From a checkpoint of a small mixture-of-experts model trained on Wikipedia: width 192, 8 picks a token.
Below are experts of layer 5 (counted from 0) of a mixture-of-experts language model. Rows are named router (the router's row for the expert), gate (a neuron's input weights, with its number), up (a neuron's input weights, with its number), down (a neuron's output weights, with its number) and show model dimensions 0-191. Each number is 128 + 32 x the weight over its row's rms, rounded and kept within 0 to 255. Numbers have three digits each.
After each expert's rows: "comes before" lists some tokens at least twice as common just after its tokens as in all text. This comes from a sample of Wikipedia text that the model never trained on. Tokens count by the router's weight.

# expert 84
router:162143136134143058069128151142127096148120147112106160115132086101103160164085140096142116113108112103118123187181100118096138188125165099115131077160049154179107186151133118094143178127091131140158169126133177129119129184130114146199102176131066124122136118115124136113148080085140153115179146130108152146092075143149109181172125146121129059113102088079162104164095145161202165116135090188118124109150117146119104120088109118176087185136176102134210103123143136169174140107113127080185138158112085114063100121180179120193139131106105138158164173138174096134182138096164169125
gate0:110145097130179073131155104084156130149180085136143180161145119158133120082116190134098196082137196140131104134145119140172130123161046125114071110157109102118118137158123135106103113075121151155132098122107142150083192111075155159148163085106092121095145141107121142190180172166106123141202116095122101175126096095130110100147161147125118125148153089132127153145112146171182142134152094123151114130126079155128065157157137068142120222038093141169220155068059123153166126120145121128164136128144089087104171139112143144100113084107123111125142151126141091145144110129174067171
up0:082107094125203143165187121123136140136117183117141126165170127135160095054126120087146111163146168151113093134174095105118106122109160115127115120137183123161095100124106094160158126145104107158174119092140171087148165109049189160133145070151097144121135114118140151127124135131096120054100193095135134130130157079190146147125140156193162084148148144161132086082135202135126097174092096092093131140140153109113125132114145171058122146051097124102147132213148104074161147125141133135052029114079120151107096166162148111144097117152160120170084141112087145097143085157133116107
down0:111138135191123164048122131118091110119154105121123062180114112072088113142078123123192097158163179096138132203192125143101097179126173122180114158069115127135096153141180134164107159087113098144066105117096182160142101073170133146117149092164131067147125178081153175141140149116099123121102157132159158095168120129110140047155128085115138098172120167140093081169061083108128129151052066108167147158143107117151149134110148063162140074097179093131119127100139135174127119181142163123141149145132118162109125110134098170134166139151068181087138140109091107146106115103119134124
gate1:188143173130111129180123126178108104087105159113100151184165211145122069108095114117124147155099133146119134175113160096173137106158103087119107109086160113163120207199139126103164159114105107089138094088108183069133156150126184138128123067196127141101131117097126144122113176116120141164134189106136148123108131069161117167144071148075145087117073076130113106048130159145173120128178096150123038124174081164098145098105116088081105158122112132098161161063108136126168143104146118136154119129141079098070120174108126114161131161112126113132073137114105103125163099092113191144
up1:140140101127074105144149074142138148057183087099142164127138161214165135136143132147140113077114108120122075199125097104155096165130171101125128110113175110173118169128168111101139123085137112119133135120126138142111173107122129134157141136096137144101104098133107066103136147158119144131095116146180088135089094119127068182147134148096090113165123139176093135101109113123108084066052194058106163152145130048112142103097082081106071131115089157152176169139166108118192128101132098105102192137155107140079090150171153113167048142078149115107181135147159152132161111084165064158
down1:113150140116121115152120154124141134120163137116109157134128145105099078140120095139168172128135127070133144156076172140124128176096160090141171193170180144160105104109179113132149177132123165153076105181174067090197151125097136189118144094155182084161145086114154088114056153140211185099103159079114092168102099105103168172084185097079129106153124118146117115134115099094111060182180164098155161142099165137073099154114128107130103143112140102098119133202125130130106133124127117159114096150137159089053115128090118118131135175116197144145133109131145052098061124114147079150
comes before: " |", "–", "0", ")", "3", "5"

# expert 67
router:106121140153129136106072183048155167128085199134108132113082074112139146098167167104110095163115159148139129148074133109117156104137090188119139126122154079103139101141135112129089143179085128157124135151127144108131102101140122174099174171138205172103157106107083156137106083087131097087155173138108057173121140143090164152148072107114129075134148142148165157156122095189119112161135124100098083047125126126128075138050117080102122124168191156177092134112158065138117176121079095177142100171143104051043095132110090106133163149142107117125159126105145134112090131102160144135
gate0:124150082092172175139159129085172197138127105120102151133137089100189222134086147130145148162110153164158158178103111169127182116140114186141158059123029150051062148106157125114086137111123101141133145083115130148144121093110133160169125117169154150144153137197115164136154143153112133104167125141074104121138176101148097125136106112118170065116137119146085140086116087152115165138134104140210124126095179065114122172088133071110130166148118094108093123061133154122173136150117158119153128182128048103086144121132177106152158151123116055119124158073144140128117152153102142141
up0:202094137117112127152097179104170104154125122129147125116066097096096096106101134098099106127087099107145112113135154161133143128171073093052154119110146159124137108110151118099145141161162120097132116160079109163167161104105063152164119175194109140152131135082103104162137148082123122093111113223093107152167131156116161095067183108158103089133104065136116114147110109165117140094136119040140164099155157117111112125123137132139164173124165099114194125167076095113137090114097119139168096172143134128063092111084068138064124141097088150142147112163120153093091182040192151170
down0:110118083147137115156202117131092052125176201161146139092073054111106116104150158152078106137147168127120121128139165089097124151182092105111122087185133094067094164134102114137137215135139115147078181118109103123116126085140140089146147093120101159106137172113188176104072101048183110131159199094109075138107154135098155116100117109144090153100212153152185123165114120090141159137117089179125096123091168135149148140113105100127107105105117148150127102171104146141119131136174131139161107142184195101145093130099124125195136148148126156123145118139148141090131114225155129141
gate1:096111176126115136106168132100123128142120166092124167158092223109079084156186152166119089156154085186129146136130103139133071133082163169130126116091156088106198116128060096087153110161178067110114127095143185110091122138116110148103152135109103120127097143136121146079125151143098085128142167159080107074107126094120161065100080147083122120128105162115074136174142141155148089120122166104187110090097090119124130101118102135107123093176149119141156127185098149138131088109190167182057086113090139169143148114154181103113148162171200187079158082121108100184142088104126143144
up1:132139145115101129074155117120128182182093158172123069115130165078147171120079143161071094118144149101179118099127176099099111084088076102115163135061147126116199102099080095106095126122115144120104094122093070126129145145088117126102123120133093096204154111167165108158117205121116108102226155168137104197124161140143144104109115144095187118125102152179131125148202062141145108132183193124110145087130169152120133112115084191094129087147147104083098079097096163100102105077143166124113156093087187161095138117135139087107136126133097139129124082073108140145139166114147113144
down1:121113140136106121112165169163141097109070159152115147085105113149164127051126149115155116127116133083159117125144135117110169198199100128116123068181143121136089080097186066123160149116040159182121221119118135120149097116131108146153109096174226134123170143184100076111137139155189190097073162065135128159095156158077122127151128133135146101135161078169203184160087095112097102132111170154140152119160134130132165113177145128129177163112147125128129067113099114117143110134167175111126137163165116105083124094087122123137080138096096142102135124097113155150178152160130128091
comes before: ",", " and", ".", " which", " where", " in"

# expert 18
router:183085164157094180089133117113124128151127150095094098110111070161178117143121123069126136141108195121084109156128165105182116147141142140182146120156101155166122102104168132070188132079100174109148140156169165168171130180136140156081185142115104123127061134143064102106188099149155129101066086103120054094099086094135130169052157147180102186097127087148130110145135095133133146101109090179133129075106094120109119138075131137141124126086131110162130134075098072120157145120151117121123096195107141109083084116121148114203098083128107107157087110132130151170073108137086113183
gate1:092108158145106106136180205085149110088140155102087156110128125164151107155101088114118169095072206161148121087122135137134153115132127088159149106090095113063175072111117129089189149047058081193139159122100144137102100160124163145152153082116117098167129160125101152098175138113096139183105151075136048144158125117172122134066107131132129144128154089154110109133096115120146107149104093120165145130076131116110157085083111131165152186097148112160146162156114188187172116132167124122118110120128050104184126184042110117128134174086114128146114125094142065153110090151111126140
up1:135147082151088160118186138110128172086109141139104074061063133163172090180131136163096132099094093134118129158121118168129132171145126130104169148127114143104143114130153161160142140148143084124126081128132154091146136141193193091191171123248158097175115114143109113141160084122140157155148086130146097124152089169112198102151124133044108119153120124144123142148106157094166175209111102127183098099092131127131092110172138077167141102079103106102133161069108130170135129101100094118154155131121068124147140167125169162096079152100170153083170107154101166175125084091167161101
down1:052154162107065152101095202132119109164123181124099083188102112109129155164145119078177088137076119134109093120176104137109130127174077098115132099083132126132120086093130108146152114093153086151105162102142110099051159145129125143146114091140134109171101149165071152108117111122110167131133117125138152100111060113111180060106091136153168123076156096180107140135083123140094088144182133161081186147128152158168132128133162090147095168062082114160128161138104127150118158089131153153174089131138098121134133116147144115179139066109181175107119043185103121141191109124171097058
gate2:142061170155094115114166124182136101148122114081125133124093080146100169079109139127144132123119175151172095144074151136163120057116129086155111076140166133128128166057126086153101128063198146170079159092061121159142148115125155122124154091080169109166168132125136184150136165135106149120103090079145090137153111109180137094098153120122150167099068168076119131114117160138139141166063159133089064086124113132148126110090151148087149111157123124204165186164149093106156095102172086120023117101116130114122121143107145176150145153124145131125131111122145080152079125121191198129
up2:190112143119107140137162115112125072159119113142123135159132183193128106111127151149113098200125164109178137128116133061158157196134134146178131109155145121131119098083136095157134098078139164110148212130179101109114147050115120056170167105152138144210133163118130153090106140155151116227120113100111132142160085173083151161139162120147082158100134127193130119137127103128157097094111119151114124139088148098101117165157145087127129167089143115158188132175143117160102169039116159136104080090124155183128139126181140156073171157148132138081110177128138120142094048152141169118
down2:132187114115110092129106108147116113163112096170150099070098117130178143108193166137120121103134134137104178096165083076152151133136107151121153136098056117116126174108114132163050145129163063101150176121125118168083169103155155111100188121117144136157159175105154169157169127174155162166135162156108162162118105163179122117102099104131179112081147116147044143092150178060136139171112118177158144130192142127137112170195102132168074171132107107148114126113174129112164112123112120149192106074102187088123082150154137113116143186034108178170130156113154161146107120125101151107
comes before: "1", "0", "2", "9", "3", "4"

# expert 71
router:158125179123155124068113173173103110180097179153080151162140122145114113177119113107188141134093199170151124129178163095099145144133138104130074047147145167089119152180180120080128161127144148161130189140092102141106131114127173106147127116108132109077176152087111135102158117049177140091149107125087136129143046114170082102120159148156124141130091118062150116094147139158157154171110133131124109153191101140096150143113120136158043117171186140129142141126072117133196155119163113087158147149127116164095171077136079190138120126130098169129161161157175105139142123063128179159
gate0:107121155160189081141085090076119094177098103104134134101119145186122118139079106087054173143167108084125072116139148146089117140112119141187069127096105057069091179126165188110172126134119130156126068105131115108129123112123178143160155111151148082067142095134109114103161149188111153168102145112095126131180094163144107109078096127178177130099127155135121100170116098128112123102124174160131164128110136114149193108148141181120107145166169155100080138121116134100120118128135126113095116146076070141061179114061113205173112107145096143078146110077137103127107121107088131034
up0:106158085114155101146150097130124143140117111122127136117068139139125161089191105151143124152127114138135164115113127120125124076060114112127155142136172158084161177086135134140090131150122118146153118120137116151125160110117196141114173068178123140160142118151124085094106116034115179092153142128116106174166180175107135105126107145132107095035109111066078201200150093137140155157099157061090149113088142092103124115155175079120162124156149114073063050125141118080157150165162081162090155167108106173148147079109155110135168088112091089054175114171132137182112147103140117121
down0:161100162150118144161140081120132131182130142107134128077131124115077107117084152123085153076094152135169148165141162148081206171126100093126165138153099117108066092216151118096106183129120134157139149148064171141105134101110155071199135154181132124064126090109146126115138070155153167119075115140128062128158100113141128125067131135178114134128132122158101078180130144114149118120142143103140120115087175137182157060148120129186103111075152123128172132147102085102090135092157094146106127141145173083113094092080095122130100165155117078065076109148161064131057144143113114194
gate1:118149129128097120064141121170177125126117090163071167133120119156132117208104136052085109091125183167145130079114159145126147103150148097120134094098144114132136119120127130101158116154137146098109141127067092084186117149161121074098110125181179131107132104160143110151062153139119168113081107115134104096140128136099158123116087136127168138028171192199134105087165169156164095108129128136090131137127160141115130177114117081169086086152167133128146172066165113165180146216098097100107120060096144116149121098134093179095175095147055112151088140170159131074118146096148144089
up1:138141149146106194121130117152144086135122154112119221061156180128178231137098102159105107110128123090085098179142138129143178102147095128087160135140062109148115111122132081105122072150083108128077096092162139133108153082105145110129111070113089143112121113133064199092126139082093097175158156080064185104134157143094140158178154091156102138091107198158145113129126161109120134135142177112122199134176105180070142129189105176135094169128166103080113072101164122133107124144086145160114093117108132170129146132073099172149157142092124095118165156121120100108155143126112131115
down1:098092129186139095158079112134151168094140083127108156090124183101097135135104127138106071120170078147145118155158108125112140139063178075136136104132086164119118123138125143081123093082132106095184121132077182104180123088127121077163096106105164115084118043155111140095126117154141136092106099137160123126163123131092121107145084126171139120120113140142126123181178196087130138098149170075153102125135069123135126136114120117150185167108177051101151160120164071119045135124075071086084147081060145093117117155146129230085102157100115074136158128098089101120098143160120146131
comes before: " |", ";", "1", "0", "3", "4"

# expert 31
router:125104086098072166173159152143103082104174182159139144159149112133133152173161124103191146108142113161110140128137087153097154197122117114087160132183153083172113143168166146148149083117130165155102133166162093171118173134153146121117150093144162112160051142157102095075118113072165129122180151120171078068105147149163140113073168145102098200147137076127136139153090111115165099178148155093078169137162100143201136121137114091114131112111092152110185141128100139135148122146169167122158153096090102159177130156173069147103090149107063118162104071110082136175126105176107071173
gate0:169137099088140125089163135175147145105093198130153085131060118193171164099109108105202117108133141164070138207110132117091125119185126193127142160136079122191144154184086102151152094090126158087079143119118180078156159168167134129138144147120131084133118105184100116132157086159088097121112147071172094075087123131100085115126140128136110122140077088126186068092164109119126100148168141099098085083078126163091090134094137140101117148188106178072103137121123113148126165103103103121116089112095142170127083150162159148124108064123152140153155144055084164140154101095135150139
up0:091107091199115169211102098070064142167108130164054109124160103152114097162075092186135110139130150184190108086188138150101106147080165102133089105115130101169106107147138149134145178136133152093107097139134179174151105113111149155101177109185076160113121165076084120180155132097098188123103186177137114056150080137117137096104105134146138179111132104114062147120152094113105092132093164168116097125130121118089168158112117148140154094091105126154071157104124097160104132118158137128126106085140160134102098040173145164145133109132096114121105080127110110185137121122144121063
down0:146152136187111094131102116109092106168208164157105149131165125134171114071150168109128137128106128150106151180106152106086153102232098123177139160126146172142155110153203106164142150104161150168176079091111191123148195138167124080112112083091155136147125126100086085128134213141148155107150092126204110116106139166140128124131087076118110126085106129133143127127130082115112160107179153119150090156128109152096095133082115062097117133112121117116098073090140112079176141116140147141152129077106066093146164098022093127159138097153160135171129131103104111156154141199108139154
gate1:125099109146058135163138129137146142131148166145067095072097129074203106177177184158133086170124149142159157098131125125175168120199102121148139157151154115134163155179129189116155117131096118127099129116081096135130173124142109150142162134155137112167110120097085149135145126136161209136132067147142101086179098191128140130173193178059106193160124138164076077106154099122072080181141128105110106130029117141130140136148121121129101114105126112097085190094131124148082126119112159076131157130130065096155126152112098178154107115091058169108110113178089130151136136107166125126
up1:181136065171115140111123142204108063086079118145090154165128129143096127113111137136126107113163129124127157094104117127162136176122069172112112142140149153148142134172091092133088136099121073123201117051125116070143102146122158110065145166151094109166158226126119093120149122148148109144123126164167177178139178148174152159137129112107137140163138105137131117191130128074076076125098188198143146149168094123138149126128195137134205115156087088137140157151161202149111167077115096140154104133086191154116078188083131101144101134146080127079165157123142134126128166103125113110
down1:158204147130146127101145082130162210180084121110107125101087153117143109132157136125142189135050062064098113131146127095156197070118103150116123139130133108173114114138144112135133108159105141083079141162095121145141089176099098143106117143148182141105145157152128074125141125152094121094094111128162089100147085029061114165135107171173122161144121107121139173158119133136155155079096129092100150108117197148143096107066125082119137094095154145076134086144107116106195155120115128126124112170060068147176108181154140113168136179092140081114089166063093137119129110114128143185
comes before: ":", " ", "-", " •", "=", " Country"

# expert 157
router:111113096102088133107071148177155157148201128147108095165152133103223113162134163132144146089138133130078106112100128081129086127078098110122105136170071159114109123176141143083183132108096120068099150169118129142179114134138103130072154208067155118140064155093104133091187086092142164144168075124085082111110108170149172161154134140151098165098084128168132098111117112164152125089128118156152155072179087114139171156102101107180098071121112119132107173086117087099138135117102142100124090165115142089063105112096089131124112150077115124124134130121094188165078100137136139212
gate0:132134167095122090140150189160097201122151140133059143101141169187145115109127155095127176134112099076111063112101135159140162163144136183074141092119105122136174125150078139130171171143168079151138132144112220165120136169118117169124097139115167195136069177120110116134158134112174159115098161120086185124078135106162143147124102156113147116121147113145106144104192150137118104145069186152146157071156180143113069141094068120117126100138079110107108144111140153109068089116093108089157152081181169141065179158193096102170155097110147098142136170126065134131138100107162141110
up0:145109086137090161161105160084141096077107083145093121115110126139132127173148166106110105147100066087181159110078123129093148143094060110151114072186110073151114120090181130037128180160151162112214157140034055149146085174114101092144099183144168129153200143156153106102128119105119130139102137087083163082144117200117111123158120155135188179166163146104124135137104145103101157117117173111097154168157091158091154127119072119166159134074131134136086124111109142111138145181136120121138131115141139112063153067149107135156121103110156120119108101089124113155188130107092106113
down0:102132167147108157145111167137152163153128126081089088171143162099113158105104176146140096077111111124180149135151097117143104087085140096119106086123068155155161188121094167119109103135140104124138152099087115145106076134217172140177194131145171156204225132099080126116175176132078090114117099191086131146149111196176107117176093143170200131168172104117102129148087131128180110162108183111155079125118173114125137136119103168145130153158199090104126172142131154175122131159170122147132149159097163150123131134117083096088132117191115074134121111087128118166118111123155157089
gate1:107163145081095113148150140189187155147170092155188123094095200128091118113119095106132128125093105126192149091110088122193144101144128096161109140135097160081155086168137146106107110132194145139097097129052108084130144110124083140082134209118124146093103114137154136105102132112162097163069062120115156169151085191126190132134164124146125129126120156210118106070120094169166140131110081090162095186124146111125229111098067118130136113141116115128091103131085141171132098123126147147156149109109128134176157147106076123182093133128177151124121093121138149133122150207171134077
up1:154094167170105111134121118156161086133143094147147163134111078135116102128127115152101128093059165122146073087123163104085172102171081142040144114147159121094112109124066144176124125164140125109111097219113129135149147114133071100074142174111177131198181155199116056094150106128124087136160102141167116123149095136183161109179121182125104113165086108107145156178131111117112098130089094115114132147179118135091143169115138128133082114146115140200128198129114145104131095162163096128168188119154151154104131097138133151052131084108095110151130187136064131113092136122109127216
down1:102154190108123179150151134120089112162161164156108150091195160090184057161150128102135118116158173105159176096082117115202139147102124184081093163113092135198164155151165115157211196155191142080096117142132097105134124099123169120105082112114122131107153094071125106097088078090154084123146080140106071151133154063147169115124144197092099117103125071103151155138130131080135176101102153149138087145119137117094121136124142174145179166126133102170152168150123108102099133137147160105108156125190104177098161077121105137109175142087145123073147119107116156140128120133160137200
comes before: "2", "1", "0", "9", " |", "3"

# expert 57
router:112196083182155107078125133114087144094160111132117140117098150093129126121143124065189086142065165108137099143073110145162121088147133121127101132107149114121135142094096162124083115126164094114112127085117142122089141157092083084133135099155132159136160055123175080094148194176104119168146163122160122112083104159107128119100083103072103114095133065100134098180094068129196153147155133141161077085097118101097142101099172144124081100089115063050188099154134094206158172135102145099073093142099134135175141158128179122184112169100169137159096159156113091135101161119153163126
gate0:135093069130081046142142134090128092120086142109084170101121154096114135063106149064093156090152086123116042149142135125149155118122149158190182159121091096100093131123112148102166129094134095138135091155115171146114136176137160120112113081107136151117125124115133153087117148150107175070155126120118156203101134153119153074137103143119196122148073136153112093076104163150219129116135113108088108088074144064134145114140173161119087134136141109111156087143186106158131172094179141135116145099149077134089113186154171142073090100102138177138073207075146103140159118163148161108
up0:175112066102165200167126141078177196072130139128094189156096066113140130134140079168134050154102132193109144090140097113107113089164152151128114164106132112121143149144141154187165122085096113143083178123122146168211153127138101132136134163097150089125134139140098109065084102114118112144084134056104129139185153114139122171098122098136134198124167110117156169144118145103117127108153134095136155150101110219123138163164122158124173182121121142144142200100167120086104094135151119161104118128144107098106111091103162089101080129157084113122109159048138136164078116109066097164
down0:139087142095107103072148118174138153123176138097138146055134099132106120087115129110162171176120116132120076135103098135147084193097088122128143132157143157112134218170152145148126102140108129152105135124157157159133101111180144150052163114147153104155077192073107142104138156092109148121083130145177147122205088170199103133164133170110097158163209100126179146112131132122128117220130135112144107144093148141095131082092130122143155205141052156092119084100122200127101132156084128143110122103115191119152168163148129163165141170169113127073116083091148173134129135176146143144
gate1:163136096121168149050072142195135092101187101113134108127200133137107113075137136134121107115134148101108096161119114117115121142162069109136165092112121134131187088106149128098074123119152115105137165049115112089118137120182101090047146127124154159105108071139175106149154092087136161178111163142100142110120071170071134098113136029128092091120123093151135103178100099146167082154140158159133101120132150122180110121126157179149107161107093166133131129124133128116075119139111080082095069096106078201109152169110186128110123170188121147104130140139111171066129168097132196118
up1:138144139171133111210123135105091053128145089174182192103133169119119093157147146082136112097081083123125158127147087139106136090113119110136118165150178116105145137137133132117088113178106130115125124199094114051110111132119117123143138120096166138161093115101097123102141148096094113092128140145175112146154145092121145139098111081137128161155095100148098057193160162089133227137102084136105177104179088114096184132185098134180168155098096117094088148124131087163091143149150198097095147143175146112152134122077049131144113141080099152177095127102106070069128180104107180125
down1:115136088118166151150110123111205084126038146194165133123121131094059114081167117093125137135122155109100121123121153128153111135104173099155142149171146157141163080165107033102122178146092121119127127153114190115185091083142134166113142128165131185152128129124103120163092148072145115155158141165194114108102157121120128119073116147122135076165128197124066094114163110113107192123080137127089083137110046084110114146157113130123179120145138133092098157131113121147079138114146155123161127127161042121123112074147099128151172154095114085151111100107074164097075175167122067081
comes before: "s", " |", ",", " (", "son", "'"

# expert 124
router:124167093069078111097083059169158146160122216104155061149173101128110059115142121119161151104137103175113165175148120109114086117129148097090139108118161101081145091097156086122093120068157084075073195145140162167151109187150117118180149096103084050132141159126149108146103092073186148108122151163138140155070115142160166151109150075116100125086123105161165105100052110116150133109133149131108139137129113161124163111121107102146118147102068156127169157173057099181161122090159093137179096127107112092139093077142140126146106099114132106119124170157106083134154132144102172167
gate0:125141109151109133179103098121139207147139159124142127161140168156115076092110056100127143114150205095179139105188080107081136100145115170160173146153144069139107142162105140095107103175127112117099163135169113107150127174159095156151158138153154155092083154114098093170166166103113122191166154135096154205095159128111141138095054069092118158098140094153203112114123137190112129092107184181132140133121152071155147146153137071068096146124149125159125180146152057152141144113134204107150106119138121140118153181121092104123080114135121086180149142070119172109108127118183139148
up0:203122104109130158171106030133103084086103080140100090064158124156121141114111079075142068127155151090110096114077200080079068114119117121083118154099076077150089115106106144121125117097187067139100091179119116172117094122074085153093154163136106141110144116083136113100084160174162147158106103147150109163129126198082150109132123139134163144104146124095094093143152203145107153107138179186103151131135141122126199139117125130093134161084092124156107184127163111123153141115113139079131083099111167138103088165109123097139110081085148117140093167135121142130172110199099110095
down0:172109120099126149144129112115145074203077121113117085097084159135155129126122127115096113148175099238144163116095139100178118151131117091195119150118021105160060177147072172181112148125103073112145109093179160154131197096156187127102168189132100090100144105114132097143146086150081175118154098172139123136153111148171141080136136122170100135100140130123133126155139100121085180172096116072087104140138169092117126127055091127100150105113163124119092113114158175112135119141075166146126092131179157104106125190123147130109116142121133083132151111088146093091089083155098111166
gate1:156152099107133114113135115169071089111112152109168196136139109078134163089130084095160204143142122143117178120141127157146121161206097175175129164131062096079118138120094115133139105131168143109114102110102188201106096188175152126162199059117112088132184127148122189157102120113131074113152151127142133107164115127110119147154163161170107146057110125169100084154092120141149096174109129107190072104108171066159141122113105169148135122071132157151106118169117124134085138149126153120110106124207198094113149067142123091132123094135078112130073164080101132151115125114092123175
up1:135135155150099185079136101168062145113122147080105121083130061135135144123129143183187117109178090193138093107053127124138117128081187130140103157122158132158107113147217159060100148108085096142076144114072134150111065141134139153086130131103118098114234150133109145188117139148136128194159128137142107125087124126169152074148127062086169158133089114115171156111105139135133146093123144103086109127110125103126171132149120143126100137180103052170078166167079138134105121131146184121098111175158139157095188164079132122169141128146108109121128156137128188163169153132180121164
down1:104122131067024127161100082104121137101146171151111097143104110100127168178120114138085109126046076060203169161174115085171115129097069086185185088127142185160107115134115198110193107117113193151113135092116104097137134092092107110072104096190109144112121094170091119146169061092104138134124101117131146158096113150118129086104134141062189117131114150191131143129103150121118122150101108200172155123128150131119143140174126174125125140135114150147116142111122126078177062153103147147142105124120138123163189126166145082097170119098169146114150090112160122149096103163130152109
comes before: " ", " \"", "---|---|---|---|", " No", " Title", " Team"

# expert 60
router:131126170092129103112100084101135196130110131133076092173180122168115128109162118131148162126108076185139178154117117123097101080124108121086161132145176134161152081109096113136065152062152103082089181169166107198141144204099101076175111108151103062162135165138165145155122156142146138064169142148123137158101127154130186122100176094148105111091158133226127126057097090064161139136118151069114145111101132178092127096076088146124109120073080105149148079125074068103153126093151118131141095110140075135133097127125149144125108120148161150181148156171126140141132123099089158126
gate0:135180201147138145146152092126198125083086121128148129118197080111133131135120140139169123178158120101093147136168158143129129134126082123146088129153161093144181097154120108105061064125161054162113163080123129084169062146147129136152131142141112069174216131153143116196169137122145166090142151147096108157125112132155130124105186184147131166136151142093131104117140152108186157140119162112138081073148116162120133113083115180076076098106135102080095085101078141092137078116135092136135166060058121187132158148104133155088171136126137163151074118136131143121129171178093178109
up0:096163089100120085145164118163147135077109165152113169089137092149109069106136177103160078141105140119072178116147133132154157114197127108101154113145204132074154074091241153162103122146081131141107153152132149121129141167129112154158136154082105168167164135103122106154124131160119087140106123151081119121138133142146060112127160102166103118189181090082127132135181158112136098096106191145104086131164158132149110147104156127129145148078063085056104135129155046150107110127108113073120131109156173173206121127052113097102116102179159142105156141102142080096135134145089112111
down0:135112083145138152134160161140056184094190111149100102130187119122158111134154082081163134117099146105105138118128156129138139119073162124057165113143172119115144124073124155143177179149113125090099126143166111123117074157152121138187098141127132184104164103122124138176107147175190163159115121102115094176168138189130165095159160091080133129068139133150083125179182132156094141129107120122031101163104106124124152156118089123151142092197148126127113144116088176092182143165074157128057084079175113093132163158129153145109159161137150147140114150144065123178122133134068114046
gate1:105114110130078107158103140171111149183155198100227129093148129165124096133132109164167180121138061109137154147125157152101167141113114197115115143142145096100100113137120173132099139178074142130171132091128162180129135136124091094152150154159150106167167136094086095107143121193114164159110080171139123141153064080125156108094148121144065049150135147143167096116125112115112142146138169088137162105143133122102040079138131138078120070113116067132157133134121115058158106172163105142143098180173107121118136142133138119110144161121117083148121119185112202024103178127106159139
up1:080081118081114168153107079057107150154137086101065146113090101060076101149169145180087171143118121093162127133081093179139117114063117155187141114139182103128133115121062129105080159157202146075103191152110116120097182119106112112118127095158137156122132135140110074081101147148158140087106114101139104111112129138104121155082116075122110114150153134113163105104113084080137124095221135097170135147163127184126193091130114124137136056103125131144087132108135082112070176089127139159186122129111116155134138115123170119103207164189143130171119100105112132118119147068093159113
down1:072148175157153128156135098087144114103146121099091166105216121183087109123085174132157161121188136117081139091169109125143100182112099134084092145134148129140162079099136156179138056128138159127097109136142101083155171130098094056198160142134184145156131130159122113081185173148166092132108063162182130083117107153129113108104074106130125154143100115196068129150139153144150107092129157156160136129113191129160119115156146204124046148118140123130083121124086147097134089127119171167127177080118130176124106149114128105143104148149166203128162119146073131173129155094182115116
comes before: " |", "\n", " Title", " Candidate", " Name", " Votes"

# expert 144
router:124093130122112153151180146143114104135139206127132139173126148150112113105170112162167183143099108156110146117117136156118114141103104140086153151159174123120184129134153122132120112075125161114109177113147140130161165133161152155127112088127172111138093158171097059138074120093137119083180099103142114078070184122193130069110135061058091172129138078142166154093107193086164094152131193066107168122116119148169117107149096064121112154068078145100170176122071147180071148151157103111186154124096103129135134178118134159118105102134139098166125072071099153130131098152113092203
gate0:184136176110162152140112176058093136125088106158119172152115085123144110111154099186046177096153137154078140119102117105115094096149095138141139186104080060108140104102124137106131091132178159139049171110159155137132120073151167118152117139135149106097051119100098120196099161091155121133139156110097177057141160129146115171108178133115119164202120151107088158083153095134112144123086111090169095175088181102183122162128123141086146168180139122097114092153141075162156123125157110105156165117137152081069142132075142116096167102145063120133133078081152172127128098134109109129
up0:164172109130130161094099066163096099121193102142198146193126136192118147095170086117180154207141155100143120141056177183131095108173159160135130094159090129132101120173100216112110098137063189117138125123129087121098131118153123118110097129161106101131161176161158120135164095124095109155186153122127106122107119173160169110097165099137133168141137134187153090109104126109131111148122076124106141134135113141112120151157057140108138131152065137112121139149098149127077093141159120183064181084091141107174098162127102113154125166081154179112208086101108159104150123143085153173
down0:165094137114096160136123087146118129110130105102155111144148139060135138108089136082132137110125114113122083079114112163151162139103152164082122191169123118154148166128113166134153080117057134129158076125151184095105131157123144132148117132099159089126156121122089120054181170084142185135152114100107093118128207147141162132035142080070099138067112145111172144080115115129097150177179133104063119108064138072059161172096089110143065124095109120095128124164144074087128154141122086133120105148133094098153156121139146102126108030148143160122185166066080158101139132112098102098
gate1:108145156117094087132106169151062119179132168108147145141157142122156141117126104158132141111091135123158121141132121109163106113063154105147124194122123127104124135124075154130178143078146111123136134072111107128119126128094158113144154082137103084102100105084111075125129126154044181132095135130130177103172151144105150109146158125183144089068092122099090123146110164109090155190157127129105109105124123096075066106070133175136181099055079139074109129132149159120118192063117114061136090117132151087101105044164109076133106132119149053204098159107140111122115123175043096074
up1:123146166238127147128161177165099136120156081148151102126153141143110137141131177122130108131136115093082119114162119133130109091147107095144097125146126139079169157074144093163132146131142138079132118150103108155171178161089136180135203172199166171170117089128139114155151097081079153104063089184139155157107129116141123145125087047168122095128131096157110122116170186081078121093126111162149112088143157153035111082160110081126160078140092087124108167107177153095084169175134166122105101129160166137149066159089118162151138158159149132168091117151108096154135113078111185130
down1:125110159145171129080118178078067083133171173166124088023125136154130096122101139075179094127135117121105120122101186154126123159161118148136131153160154096179129110106083126137146108114113116158140139114079103092131186169117124115069100095117119140126166135097122184133184066098227133131185121116096093161176108072110153101140147104144130069136135097153153108136159129187187167176171114166136111139175164129111155138146141178148110055067102076165138135130139111179197132137156113122128078149106141173101149150068187106145078158149106143130126119143137162149152105119160158153
comes before: ":", " ", " \"", " Born", " List", " The"